Weights of a small mixture-of-experts language model, trained from scratch on English Wikipedia.
Size: 14 layers, width 192, 37.5M parameters.
Experts: 128 SwiGLU neurons an expert, 2 picks a token, a sigmoid router.
Training: a variant of SOAP for the experts, 358M tokens, 5864 steps.
Below are experts of layer 2 (counted from 0) of a mixture-of-experts language model. Rows are named router (the router's row for the expert), gate (a neuron's input weights, with its number), up (a neuron's input weights, with its number), down (a neuron's output weights, with its number) and show model dimensions 96-143. Each number is 128 + 24 x the weight over its row's rms, rounded and kept within 0 to 255.
After each expert's rows: a language model's description of what the expert responds to; "comes before" lists some tokens at least twice as common just after its tokens as in all text. This comes from a sample of Wikipedia text that the model never trained on. Tokens count by the router's weight.

# expert 3
router [ 87 151 146 131 142 129 138 108 133 127 135 156 117  89 142  92 158 139 145 150 161 112 137 150 111 131 113 130 131 107 150 117 114 121 134 151  99  99 111  96 105 132  91 144 100 144 107 138]
gate0 [143 141 134 175 121 141 179 129 124 153 151 145 117 136 118 129 102 134 116 144 138 144 155 148  67 144 125 102 140 127 199 129 159 100 136 127 115 135 125 104 147 146  99 167  94  75  99 106]
up0 [133 127 124 140 131 129 127 144 144 119 112 133 133  89  81 134 146 128 143 103 158 174 125 132 157 153 118 146 148 173 119 115 163 137 128 128 118 117 190 113 112 143 121 126 144  86 103 159]
down0 [122 123 146 135 125 159 121 119 128 155 139 119 113 126 132  82 141 137 144 123 129 113 125 137 151 101 123 104 151 127 107  80 124 161 149 154 117 140 128 149 112  96 132 101 135 149 134 133]
gate1 [134  54 103  96 177 129 155 127  84 112 119 158 127 132 162 161 161 148 112 154 129 124  90 127 142 117 152 146 146 151 168 139 108 136 135  96 133 122 132 139 109 118  87 138 149 125 111 123]
up1 [114 110 152 146 110 181  96 145 124 130 129 124 111 121 166 126  93 166 143  97  97  88  97 140 124 155 120 119 149 159 114 131 132 132 139 180 134 115 137 138 136 132 152 110 106 161 158 114]
down1 [130 102 113 109 129 116 110 106 151 152 108 126 121 148  82 117 145 131 118 134 137 146 151 154 153 141 119 122 104 109 134 128 101 130 155 101 172 132 102 110 168  96 104 189 169 162 106 125]
gate2 [119 161 116 126 158 120 119 121 116  87 132 102 198 162 116 112 105 138  95 128 125 170 114 138 120 122 103  97 122 114 116 120 110 160 121 130 138 128 174 130 125 111 149 117 133 113 130 109]
up2 [139 116 173  97 143 119 160  94 136 123 154 110  98 142 117 129 142 154 153 119 129 101 134 141 164 141 108 133 127 147 153 134 136 148 106 184 110  92 120 158 130 134 151 119 121 157 150  72]
down2 [134 152 122 127 131 153  77  92 179  84 138 153 143 175 110 114 144 151 122  87 100 118 131 132 136 121 139 125 155 151 129 122 133 136 140  97 168 121 148 137 133 115 142  93 120 133 145  85]
gate3 [121 128 125 170 138 116 126 126 116 143 103 156 118 157 103 109 106  90 122  87 168 107 128  99  90 144 183 110 125 139 141 128 102 101 106 140 123 132 139 144 119  97 104 156 142  88 106 146]
up3 [147 103 131 123 132 148 185 122  97 144 151 144 159 134 146 166 178 101 125  99 119 124  94  92  90 154 100 132 153 166 129  87 167 124 162 132 121 150 153 102 165 145 130 115 126 155 104 102]
down3 [106 136 115 140 139 113 162  93 135 118 126 128 134 166 129 128 111 129  68 149 136 129 116 146 143  88 122 107  99 156  97 114 140 170 127 154  94 103 130 120 116 122  95 151  85 124 107 119]
What it handles: Periods closing sentences, often before a new sentence or paragraph, plus heading equals signs, question marks, exclamation marks and quotes.
comes before: "\n\n", "=", " The", "\n", " In", " He"

# expert 5
router [105 115 122 146 127 111 170 178 131 159 158 156 131 139 153  88 135 112 111 110 144 137  82 136 114 118 138  89 129 106 127 156 104 100  92 139 113 132 132 122 119 130 120 148  90 106 104  79]
gate0 [167  80 132 142 115  54 165  95 154 141 143 127  81 137  85 115 107 162 105 106 106  99 103 108 111 123 137 113 131  70 123 120 124 147 132 129 107 134 140 136 135 150 105 139 135 172 152  82]
up0 [ 92 119  87 146 143  61 131 158 118 124 154 122 135 141 144 114 119 167 115 109  86 115 101 118 126 120 142 125 149 115 102 109 118 137 154  87 105 154 105 157 133 134 145 113 133 148 154 121]
down0 [110 113 138 160 184 138 141 116 114 120 118 129 163 134 119 106 125 156 152 120 148 107 131 102 137  88  85 154 119 186 103  90 155 120 115 131 125 126 126 135 132 141 103 159 155 104  77 124]
gate1 [108 132 163 148 122  88 119 111 130 126 128 162 122 137 112  67 108 121 111 114 118 125 129  88 140 137 112 121 137 146 127 127 155 153  63 139 139 144 121 135 138 169 126 141 105  87 135  99]
up1 [113 159 115 108 140 104 158 167 147 113 110 127 180 144 120 141 142  92 113  95 152 138 155 105 130 130 117 138 136 135 130 124 137 146  98 148 120 146 144 104 129  99 120 145 182 124 126 123]
down1 [147 120 135 128 137 117  97 107 152 105 130 101  91 123 103 122 124 164 143 114 114 145 137 124 150 127 111 147  68 198  63 124 126 132 106 117 105 129 162 136 123 167  95 122 110 108 149 134]
gate2 [132 124 154  98 155 134 123 111 118 109 150 117 140 132 142 194 129 152 161 119 127 149 101 152 134 133 199 159  96 102  98 134 148 135  91 134 143 116 137 112 119 147 103 129 135 116 151 155]
up2 [140 133 122 117 164 123 117 107  88 129 158  97 118  98 138  76  92  74 122 142 131 116 112 119 100 131 107 112 102 132  74 113 118 165 144 138  85 141 118 140 168 132 152 131 115 101 180 100]
down2 [114 118 139 139 140 138 106  88 147 154 124 114 141 151 115 113 135 161 148 127 170 155 152 136 110 113 139 135 133 108 115 102 104 141 137 131 105 119  92  75 123 173 151 130  79 135 130 127]
gate3 [152 107  96 144 115  92 118 132 178  94 122 138 118  84 119 129 116 134 103 125 170 138 120 117  95 151 154 104 123 139 111 134 122 141  98 129 117 178 109  92 156 128 113  95 120 132 138 117]
up3 [168 168 103 156 122 129  95 135 130 126 119 120 130  87 123 108 132 125 107 112 133  85 149 128 120 132  89 142 154 109 102  99 109  99 136 111 102 172 190 142 126 143 120 119 109 161 119  84]
down3 [114 158 148 106 157 162 141 128 132 106 107 148 146 123  96 135 142 121 124 139  98 119 103 129 148 158 136 160 142 133  99 139  69 133 123 114 130 128 141 164 109 111 122 112  94  97 113 140]
What it handles: Pipe separators between numeric cells in statistics tables, plus semicolons in number lists, degree signs and unit symbols like km/h.
comes before: "\n", "  ", "|", " 0", " 1", " |"

# expert 18
router [123 112  77 147 137 130 102 103 177 156 115 169 141 117 162  91 153 154 158 111 132 132 124 143 122 104 137 126 154 145 112 141 102 136 160 172  88 156 127  84 135 134  97 167  99 155 153  97]
gate0 [107 162 136 144 106 150 147 144 130 126  92 135 131 158 128 143 158 142  87 141 135 145  84 154 117 125 164  79  75 156 181 184 131 122 149 143 141 144 108 152 125 135 144 114 181 116 181 137]
up0 [118 157 129 127 103 156 152 124  55 114 120 111 136 137 145 102 121 144 141 164 106 132  73 116  94 111 186 137 109 129 169 132 145 126 150 125 154 136 153 121 109 105 136 115 128 138 162 140]
down0 [102 125 145 128 148  91 136 132 137 101 115 129 137  89  98 119 158 158 117 114 146 126 106 105 173 148 120 107 111 131 116 143 112 140 100 162 149 118 142 123 141 126 113 139 110 165  85 139]
gate1 [120 130 116 109 112 100 138 156 187 108 134 120 128 166 107  93 141 111 134 129 156 105 106 121  92  83 139 131 129 113  92 155 128 157 122 155 123  87 150 159 148 112  88 163 156 116 120 140]
up1 [169 129 114 110 145 121 126 142 120 139 108 116 158 152  98 111 128 155 148 116 103 154 141 125 109 161  99 149 129  80 133 118 163 123 120 122 155 146 126 151 114 161  75 158 133 132 140 104]
down1 [162 161 149 123 120 159 103 114  98 124 126 113 111 129 130 122 156 155 129 127 120 147  93  71 114  98 109 127 105 126 134 179  97  90 122  89 124  97  75 145 124 119 154 158 119 145 133 179]
gate2 [141 167 121 117 135 137  86  83 101 144 125  85 123 112 145  97 110 136 171 102 121 130  59 128 107 122 125 130 122  80 101 106 127 126 122 186 100 139 120 154 154 138 133 183 140 130  98  90]
up2 [109 142 140 163 124 167 109 177 128 117 114 112 103 146 179 117  91 128 137 104 110 125  92 124 134 138 129 103 114 193 159 135 140  90 111 153  97 119 101 143 176 134 100 147 156 128 107 117]
down2 [ 86 127 151 120 158  86 145  90 128 112 144 128 117 124 105  96 106 119 115 102 192 125 200  94 103 105 125 174 145  76 124 108  96 168 129 110 129  88 150 104 141 156 117  93  90  93 126 149]
gate3 [133  87  99 160 130  98 100 115 201 136  90  95 108 116 111 157 149 138  91 146 152  63 134  89 158 133 155 118 148 112 115 136 142 106 128 137 125 149 183 122 135 111  85 114 130 108 139 100]
up3 [126 146 117  99  97 128 110 111 138 135 111 127 128  90 158  96 137 127 129  95 152 128 147 141 135 170 101 125 129 215 141 123 144 175 154  99 132  90 113 110  95 121 103  93 168 107 124 159]
down3 [ 98 161 114  99  88  91 142 162 139 116 140 156 139 169 151 130 118 140 116 117  97 148 143 174 178 154 123 148 141 130  88 109 161  97  96 134 163 140 129 145 155 109 117 120 144 142 110 101]
What it handles: Country, state and city names or their endings, often after United/New or in sports tables: Canada, York, Ind-iana, Wars-aw.
comes before: ",", " |", " (", "n", "'", ")"

# expert 9
router [ 74  86 114 135 167 115 122 126 168 146 140 115 147 138 122 145 136 116  94 119 146 138 155 171 104 109 154  93 135 160 123 140 114  89 133 132 119 123  93 106 115 121 108 119  88 136 108  96]
gate0 [ 99 115 141 163  72 137 121 145 107 114 135 151  94 154 119 143 121 109 160 129 120 156 111 164 130 117 147  78 116 136 157 104 112 173 163 103  89 144 133 132 146  99 145  71 104 101 130 143]
up0 [133 106 168 163 171 123 157 127 162 130 154 143 119 138  95 156 126 115 119 157 155 112 167 106 110 153 133 121 175 134 126 137 111 135 125 155 174 139 132 128 150 146 128 186 168 145 127 164]
down0 [135 126 100 130 128 120 115 113 114 122 134 154 146 134 145 172 103 127 160 106 119 140 146 135 139 145 126 111 118 167 141 156 126 102 116 129 105 119 106 118 111 107 123  41 102  99 117  88]
gate1 [161 119 131 114 143 130  81 141 136 129 119  93 146 142 161 134  91 108 130 138 127 153  97 124 109  97 163 128 140 138 125 129 123 135 163  99 112 127 120 152  99 132 157 138 130 130 121 120]
up1 [134 134 105 126 137 109 133 116 108 101 133 120 103 146 100 128 156 151 115  75 169 144 141 107 107  90 119  89 148 154 115 130 124 144 117 152 158 181 131 147 122 103 123 113 156 142 103  80]
down1 [103 129 145 125 132 125 131 144  92 158 134 120  98 131 138 127 182 123 169 119 142 146 155 133 141 133 125 143 111 151 150 154 105 132 103 156 104  97 131  65 116 155  98 132 144  95  75 123]
gate2 [159 113  86 158 119 104 151 174 125 109 121 121 117 104 150 134 136 166  85 131 134 145  98 148 147 145 149 139  87 102 136  97 111  91 114 142 117  98 151  91 134 154  99 147 120 104 112 112]
up2 [128 125 124 111 148 149 110  70 184 106  89  87 153 132 134 148 115 112 123 146 114  98 156 121 110  75 139  95 121  83 185 138 154 132 146 145 137 142 133 135  89 139 163  95  91 157 113 132]
down2 [133 111 179 119 117 119 161 109 182 146 133 107 136 112 151 125 137 114 136 131 126 126 136 168 152 118 100 135 115 121 177 125 127 117 137 152 137 142 127 102 116 133 135  94 138 174 166 174]
gate3 [110 150 136 109 120 134 121 119 119 172 164 120 178 203 151 128 141 159 113 127 138 114 143 163 120  94 100 122 137 119 112 153 102 123 125 106 116 142 128 119 109 145 127 108 106 130 128 130]
up3 [149  93  98 151 103 151  96 148 126 112 117 136 119 105 124  95 108  98  91 126 151 123 101 145 133 160  94 102  92 122 119 102 127 145 131 151 126 125 136 125 137 125 118 153 172 157 113 138]
down3 [137 127 157 129 133 178 127 125  93 151 145 154  97 150 117 133 114 139 124 146 151  92 120  82 123 109 138 171 145  89 172 151 137 118 112 110 146 111 110 149 136  96 178 102  87 107 100 163]
What it handles: Suffix pieces that complete verbs and nouns, like -ing, -ed, -ation, -ment, plus whole verbs such as used, play, run.
comes before: " to", " in", " of", "s", " by", "ed"

# expert 1
router [137 117 128 146 101 147 173 116 148 129 147 122 149 113 107 102 151 118 131  82 136 127 122 107  93 108 148 127 156 119 100 164 121 158 147 167 136 135 116  98  98 150 110 128  85 189 149 137]
gate0 [133 120 133 125 155 144 152 122 171 100  94 118 102  93 133 139 130 112  88 115 115  97 139 100 104  93 144  96 146  98 111 128 122 103 113 144 103 128  96 145 159  99 108 113  95 163 131 115]
up0 [124 119 109 162 140 101 168  87 154 118  67 121  99 121 157 145 109 139 151 145 130 132 118 145 139 108 114 127 141 127 138 110 137 153 105 123 168 153 121 125 130  93  99 167  98 150 107 172]
down0 [176 112 164 137  95 168 127  82 162 122 127 152 122 143 130 156 122 155 121 126 121 102 133 113 101 142  87 112 107 117 118 127 135 150 164 131 143 105 103 109 121 127 140 139 107 135 161 140]
gate1 [ 93 140 124 133 183  87 118 141  84  96  76 101 135 124 121 131  93 140  70 113 110 157  69 120 118  99  54 108 175 172 124 106  94 127 115 123 119 138 101  93 167 153 138  92 120 124 139 101]
up1 [116 122 102 182 100 136 143 120 123 124 117 173 132 115 148 121 125 108 121 151 114 153 128  89 119 129 129 128 118 120 105 112 105 140 110 158 158 127 129 155 145 150 134 136 119 120 135 156]
down1 [110 119  80 108 135 111 119 143 158 138  89 130 164 142  95 127 132 120 105 104 151 144 124 166 145 154 137  91 159 144 134 121 133 114 107 102 141 127 158  70 160 160 118 109 149 146 151 147]
gate2 [135 153 153 136 143 158 153 114 131 150 145 121 151 144 118 139 162  98 110 106 128 161 135  93 100 127 120 123 162 113  79 145 113 129 121 129 139 122 145 129 122 120 143 143 111  99 105  89]
up2 [ 87 150 134 127 127 129 117 107 130  72 122 137 116  91 128  92 116 143 119 110 123 156 174 164 155 121 151  78 149 128 136 145 107 104 117 150 142 170 114 142 113  93 193  87  90 138 125 126]
down2 [152 131  77 119 132 147 209 113 115 172 159 135 141 128 133 120 152 145 111 134 114 121 136 119  99 137 114 160  97  93 160 169 124  88 128 142 175 154 166 100 102 132 160 110 121  95  98 188]
gate3 [125 134 132 116 118  94  99 142 166 116  98 130 119 167 117 144 114  93 146  99 110 157 110 149 156 136 152 160 124 135 139 196 162 151 149 168 134 137 158 120 125 147 143 142 127 131 106 137]
up3 [122 125 154 132 134 150 133  97 121 140 123 171 130 138 120 101 120 113 125 134 165 148 132 142 136 110 109 144 138  99 109 121 111  72 152 117 128 140 102 188  99 101  77 134 148 151 131 100]
down3 [123  87 169 124 134 146 147 138 104 165 129 126 136 100 121 149 104  82 140 122 174 126 119 124 102 147 165 131  98 131 133 157 159 171  60 162 132 140 168 146 157 136 110 133 117 126 117  94]
What it handles: Day numbers, month names, scores and years in dates and tables, plus sports-narrative verbs like began, finished, released.
comes before: " |", "–", " to", ";", "0", "1"

# expert 2
router [146 151 128 123  91 119 161 144 137 149 137 116  98 100 101 122 153  73 106 130 122 118 110 120 148  97 131 108 112  84 158 133  72 102 151 107 127 153 125 100 142 104  96 154 105 111 121 111]
gate0 [ 95 174 120 117 124 101  99 120 104 152 118  89 130 113 145 141 114 143 109 120 167  80 109 118 161 141 131  73 102 124 125 123 139 122 167 152 141 147 144 168 104 116 109 121 121  94 118 120]
up0 [136 117 135 133 137 128 154 139 108 108 139  83 151  50  95 137 110 110 134  98 100 125  98 145 132 112 145 124 107 132 122 129 150 122  96 120 123 119 150 128 113 153 129 154  99 162 162 155]
down0 [148 110 153 108 174 114 104 111  90 169 103 146 134 147 148  96 125 166 149 152 125 122 108 106 118 131  88 107 109 177 158 128 148 115 135 147 135 123 108 116 136  69 136 146 120 153 163  98]
gate1 [ 86 132 151 141 141 141 172 178 123 187 103 134  89 118 100 125 146 132  96  98  87 144 132 123 116 118 133 144 135 168 167 137 136  97 127 124 107 140 135  90 115 104 132 140 124 129 144 128]
up1 [111  95 117 136 111  99 143 113  95 151 134 140 138 127 150 127 125 174 117 134 165 148  73 118  93 135  88 137 144 173 165 111 116 123 171 142  98 113 116  94 119 100  90 104 122 169 127  99]
down1 [140 132 161 157 118 154 138 110 154 130 135  96 118 159  93 150 143 112 125 117  95 122 126 136 145 129 113 160 132  95 168 158 137 100 129 133 140 172 144 158 134 165 140 116 129 131 126 165]
gate2 [117 162 126  89 142  76 166 148 158 136 114 152 141 172 118 199 133 106 157 131 131 137 134  70 137 137 145 116 127 134 108 152 107 143 124 194 116 155  90 128 137 121 143 161 135 141 105 166]
up2 [106 119 158 103  95 110 142 141  94 111 109 117 113 133 131 118 140 150 111 109 102 140 137 169 121 150 113 130  92 102  61 126 128  88 151  95 127 137 156  55  96 126 151 127 115 177  91 141]
down2 [135 135 161 114  92 105 137 171 171 165 127 135 115 109 127  71 104 179 148 134 125 100  86 148 129 160 141 121  97 132 148 119 103 128 121 108 159  99 107 121  74 119  74  81 149 123 126  95]
gate3 [ 84 173 145  89 145 122 159 142 188 148 145 129 124 160 124 128  99 116 107 131 146 163  64 130  99 141 102  82 134 108 165 114 129 117 126 159 135 118 115 115 163 147 108 159  78  98 112 155]
up3 [144 151 129 116 135 105 151 106 152 114 113  85 129 140 166 116 131 153 132  67 107 125 148  94 168 141 123 162 108 136 137 174 145 147 127 121 134 152 133 113 130 112 177 106 184 137 101 102]
down3 [ 98 132 100 126 154 167 112 104 127 149 186 150 163 134 108 100 112 138 131 136 108 139 149 157 139 109 115 121 100 143 154 143 113  85 146  90 108 125 117 132 106  76  84 122 103 136 105 122]
What it handles: Digit tokens inside years, dates, coordinates, statistics and table cells, e.g. 1967, April 27, 55°28′, 0.52.
comes before: " |", "–", ".", ")", ",", "%"

# expert 4
router [115 151 115 154 113  82 148 114 144 139 137 114  92 150 154 112 142 112 130 108 159 139 126 107 153 146 122 122 155 114 142 179 152 144 132 163  75 117 115 104 140 139 131 125 119 173 156 136]
gate0 [122 157 139 131  95 102 178 157 116 153 116 106 129  99 147 164 135  81  98 115 124 138 143 135 101 188 165 158 115 122 105 132 124 120 135 138 157 136 126 104 133 133 135 136 154 150 125 170]
up0 [100  95 123 134  62 152 146 173 161 145 154 143 170 107  86 124 124 142 124 159 128 141 104 156 122 160 129 121 132 111  94 146 131 126 139  93 121 149 116 121  95 163 127 126 105 110 122 159]
down0 [116 143 107 125 131 120 130 142 107 144  68  91 108 155  97 119  98  69 115 117 167 123 121 130 124 138 114 167 133 157 127 128 113 132  98 162 151  95 160 118 114 109 135 149 181 128 113 158]
gate1 [185 134 136 112 158 136 106 120 114 149 189 115 115 181 179 128 126 131 157  86 114 168 142 136  99 151 147 119 126 148  97 160 129 135 107 180 120  97 119 137 159 131 148 121 144 116 129 129]
up1 [137 115 126 131 123 142 143 118 121 147 171 102 116 150 119 101 110 142 102  97 129 128 119 122  86 109 122 112 104  99 166 147 137 136 122 144 102 126 100 143 119 119 136 138 144 185 147 143]
down1 [132 151 124 169 106 110 123 165 104 118 108 101 112 134 115 126 132 124 120 130 143 158  97 135 120 128 113 119 139 139 152 191 156 132 106 143 135 133  98 124 173  82  85 148 190 165 151 176]
gate2 [162 168 123 143  98 135 155 107 172 155 143 121 121 109 125 108 151 108 123 122 160 144 146 105 106 123 144 146 158  87 153 113 128 143 155 125  91 105 103 125 126  80  70 131 130  90 153  98]
up2 [170 132 157  99 162 124 103 155 158 111 125  70 134 146 179 127 182 104 125 119 110  90 136 157 122 144 146 134 112 132 123 141 140 165 100 177 120 136 124 138 154 155 172 147 142 164 104 138]
down2 [171  90 109 108 114 128 104 124 173  78  76 140 123 119 114 117  87 143 144  68 131 147 149 151  90 160 177 109 112 138 130  87 116  91 128 146 133 157 100 134 131 167 102 117 125 138 162 113]
gate3 [107 116 103  76 117 133 166 132  82 124 136  98 128 161 138 100 165 122 113 163 141 113 117 158 172 114 148 159 135 128 150 155 145 134 151 170 161 121 195 111 111 155 149 111 112 132 148 159]
up3 [108 150 130 115 140 145 162 143 127  97 140 168 151 126 145 168 164 121 145 114 125 149 136 113 127 160 183 167  76 129 123 164 110  71 125 145  80 107  88 117 182 131 180 131 110 134  99 126]
down3 [144 127 142 134 126 183  87 134 133 139 122 105 140 140 106 120 135 126 114 127 136 111 106 138  70 126 102 145 148  86 142 116 125  95 146 109 117  86 155 132 137 104 109 131 122 118 125 146]
What it handles: Newlines, pipes, dashes and colons that start or close table rows, lists and section headers, plus infobox labels like Preceded, Genus.
comes before: "-", "|", "=", ":", "The", "In"

# expert 17
router [ 66 117 122 117 144 104 148  97 164 148 139 127 122 122  98 111 158 100 103  86 143 132 123 155 123 107 118 111 116 144 180 166 123 118 122 139 145  83 132 114 106 141 127 114  89 101 131 120]
gate0 [104 122 105 127 108 138 110  63 143 136 183 141 150 145 134 108 124 146 127 134 137 129 129 105 149 107 103  80 114 128 127 110 164 124 129 140 137 132 122 147 133 106 131 150 148 155 209 155]
up0 [128 120 137 113 120 160 136 146 129 134 126 131 147 130 122 165 116  99 134 167 108 145 154 150 115  81 127 134 151  90 144 143 141 130 161 114 130 152 152 149 100 159  70 135 148 122 180 126]
down0 [123 141 110 151  70 113 135 102 129 111 151 122 145 160 128 112 131 186 134  98 152 150 120  81 154 122 189 155 111 134 125 111 147 126 134 107 123 117 122 109 139 118 111 126 135  95 141 117]
gate1 [127 129  67  94 111 178  82 114 122 119 121  87 161 112 114 153 153 145 105  95 139 153 115  79 120 111 123 151 108 105  94 139 119 145 121 139 121 136 149 121  97 113 167 140  80 116 149 162]
up1 [169 117 167 152 129 107 105  92 109 142  91 169 149 137 152 148 153 168  87 120  99 107 144 102 143 120 134 161 127 135 133 196 120 167  67 117 119 127 109 104 123 106 147 117 109  91 123 136]
down1 [103 120 127 114 138 135 125 131 118  79 121 112 147 108 154 126 171 109 173 136 148 133  83 135 108 105 109 171 181 113 127 152 103 163 147 118 155 125 118 104  74 137 150 141  94 130 114 160]
gate2 [103 109 140 124 136 119  91 100 119 142 150 144  89 121 110  81  80 143 113 116 139 111 137 127 111  80 108  87 150 135 134  96 116 112 121 143 123 109 154 105  60 139 103 134 131 146 122 107]
up2 [112 114 136 107 130 128 143 111 125 149 111 113 136 112 126 131 126 109 124  76 114  54 118 114 138 155 138 145 133 150 151 103 107 141 118  97 110 115 114 127 113 121  86 149 132 119  97  55]
down2 [186 133 176 157 105  58 133 132 150 131 133 152  92 157 127 118 107 152 116 157 148 130 115  90 122 106  94  96 150 118 130 144 113 163 160 179 130 153 133 136 140 133 138 107  90 139 163 112]
gate3 [ 92 161  77 131  88 161 143 132 189 125 108 136 120 115 175 120 137  92 143 159  97 135 104 155  82 137 154 161 125 147 128 139 171 134 168 122 154 105 121  86 130 129 143 117 171 162 151 147]
up3 [119 150 174 142 154  81 122 150  92 145 158 112 134 129 141 124 111 127 109 174 142 139 166 118  93  94 100 122  88 131  77  82 111 118 157 113 149  94  99 123  91 135 101 158 141 121 140 155]
down3 [ 97 112 141 110 117 146 161 182 124 148 105 138 111 165 140 153 136 122 104 129 152 122  97 111 124  72 160 118  87 139 105 129 154 148 131 143  90 137 161  94 103 125 146 133 122 168 149 109]
What it handles: Plural -s and noun-ending pieces completing a word, like summits, quatrains, Vision, plus whole nouns such as years, people, members.
comes before: " of", ",", ".", " and", " in", ":"

# expert 0
router [ 73 112 115 128 118 111 105  96 147 137 131 139 126 129 130  92 103 124 118 129 157 132 123 149 104 118 161 139 120  83 160 143 138 117 123 132  98 103  66 126 163  98 138 124 101 115 131 109]
gate0 [110 156 117  82 134 109 114 160  81 177  92 130 164 145 125 158  74 151 109 137  94 124 183 135 106 142 119  84 114 125 110 159 115 114 101 138 110 136 113 145 108 127 151 145 148 145 168 127]
up0 [148  84 155 143 120 162 150 155 116  98  97 162 115 150 161 119 114 133 134 139 123 135 116 169 136 126 148 135  83 115 147 171 114 132 142 133 131 120 129 169 151 103 138 103 155 113 162 146]
down0 [125 131  93 109  95 101 130 141  93 145 157 111 181 104 126 121 112 104  95 156 140  97 113 133 114 111 141 139 137 104 150 131 158 127 112 121  79 151 167 145 136 100  78 137 110 123 161 217]
gate1 [133  88 147 124 145 132  98 114  91 111 111 110 179 120  98 127 166 149 161  95 139 142 158 149 159 110 171 143 117 140 125 118 153 124 104 129 104 120 107 132  96  92 129 144 130 142 121 128]
up1 [ 88 120 134 118 119 122 150  87 145 157 108 131 140 143 119 112 117  88 114 116 101 151 117  99 166 120 164 126 139 116 132 170 137 106 140 140 110 126 133 147 156 132 124 138 164 153 169 159]
down1 [114 128 174  47 158 161  97  81 136 103  96 153 112 110 135 140 136 149 110  98 127 145 132 110 131 127 115 107 168 140 108 144 118 154 119  84 160 108 123 155 123 118 114 126 140  76 126 141]
gate2 [126 110  90 116 146 167 124 121 123 153 101 159 102 131 138 128 137 144 128 139 139 163 135 144 153 137 150 199 117 107 147 159 143 145 109 124 137 103 126 125 126 121 159 116 102 125 116 128]
up2 [148 166 108 105 108 100 145 107 128 123  90  95 110  96 113 109 150 112  86 115 155 124 144 165 127  92 142 150 134 147 162 130 160 140 146 142  99 135 115 136 145 111 138 122 112 145  99 160]
down2 [ 99  81 130 110 138 120 109 137 125  99 166 143 164 143 127 121 121 164 165 144 180 124 151  92  95 127 103 133 116 169 139 107 132 106  80 103  95 154 111 148 114 108 151 145 124 128 162 144]
gate3 [132 123 134  88 137 155 156  74 110 121 104 140  95 143 117 117 101  95 158 142 155 115  78 113 138 133 106 119 112 108 126 112 143 126 134 173 144 104 112 153 166 120 154  82 128 169 114 117]
up3 [130 136 124 139 151 131 136 103 114 141 143 143 158 139 126 133 137 149 122 134 155  84 130 127  98 122 131 128 155 123 126 150 103 106 137 125  98 113 119  82 106 104  96 161 141 144 143 143]
down3 [139 143 135  98 172 111 127 132 132 140 110 154 101 120 175 117 139 122 148 133 144 128 109 123 103 101 118  93  82 112 144 151 160 150 130 156 133 102 107 127 140 137  86 115 149 137 114  87]
What it handles: Whole-word common nouns after an article or possessive, often before of or plural s: team, film, game, musician, committee.
comes before: " of", "s", ",", ".", " in", " and"

# expert 23
router [102 135 117 191 104 126  99 119  90 165 156 177 116  99 154 132 173 118 102 128 115 138 113 141 155  90 123 122 112  61 102 114 108 113 119 132 113 119  93  87 140 128 128 125  74 154 113 144]
gate0 [140 123 129  90 122 109 122 133 119  88 126 163  78 126 121 138 146 130  97 131 162 135  63 117  92 129 119 161 140 140 147 131 134 160 141 100 141 127 124 101 105 135 133 113 163 188 144  84]
up0 [102 112 140 137 131  84  96 120  90 117 135 139  48 106 110 142 119 108  87 138 128  89 124 153 174 113 140 140  95 174 161  88 103 134 127 109  95 163 135 130 178 125 103  98  96 156 128 186]
down0 [106  95 150  91 168  93 135 132 114 114 102  91 149 151 152 133 103 156 114 119  93 148 149 141 103  85 108 104 134 122 112 113 151 141 136 104 119 123  86 121 130 144  86  96 178 146 162 159]
gate1 [ 94  96 141 133 124 122 126 141 108 145 122 117 179 142 118 124 121 113 101  85 176 140 119 102 120 115 148 142 114 142 110  93 102 154 171 158 115 147 124 105 154 131 102  92 168 162  91 128]
up1 [131  94 157 124 147 123 113  98 113 125 115 115  94 158 137 117 128  82 109  92 161 121 110 116 137 154 113 129 129 158 145  65  98 118 150 156 128 157 147 141 115 154 102  97 115 121 124  88]
down1 [ 99 155 106 133 124 135 107 143 140 127 105 142 151 153 159 132  87 128 165  86  99 132 146 133 144 123 134 122 123 178 120 134 153 129 105 126 149 165 101 122  98 139  70  72 108  77 151  97]
gate2 [ 92  67 109 108 131 161  94 136 133 133 128 128 161 108  78  94 156 123 124 122 126 100 141 155 128  96 125 154 167 118  85 129 107 158 147 141  98 111  87 150 111 118 115 163 120 120 100 129]
up2 [125  89 137 119 125 107 137 167 102 144 106 131 132 151 122  94 107 187 109 102 136 133 133  82  81 164 121 163 104 112 111 146 169  79 133 136 161 132 104 144 147 129 141 133 138  99 140  98]
down2 [149 129 132 103 126 167 137 121 135 100 149 102 151 106 152 137 105 113 165  84 131 125 136 109 176  87 106 134 147 122 104 111 130 155 107 134 120 164 111 179 114 103 133 115 131 144 177  81]
gate3 [121 100 147 158 111  91 132 146 109 114 147 122 153 154 136 118 159 115 159  97 138 128 112 139 144 152 199 172 132  89 104 170 120 160 146 114 151 126 137 108 103 143 119 125 132 145 131 114]
up3 [131  73 146  92 159 179  76 152  96  97 121  94 113 130 132 122 137 140 124 100 127  90 126 168  96 119 148 147 148 114 119 119 126 113 117 121 126 134 124 112 140 126 179 113 149 140 118 117]
down3 [130 163 158 120 131 149 137 134 103 119 132 129 113 156 107 143 103 155 128 133  94 147 163 120 134 100 110  89  81 102 117 141 111 143 139 142 138 111 100 129 146 182 188 160 128 127 123 165]
What it handles: Prepositions like of, by, for, with, from, on following a noun or verb, as in part of, writing for.
comes before: " the", " a", " his", " its", " their", " an"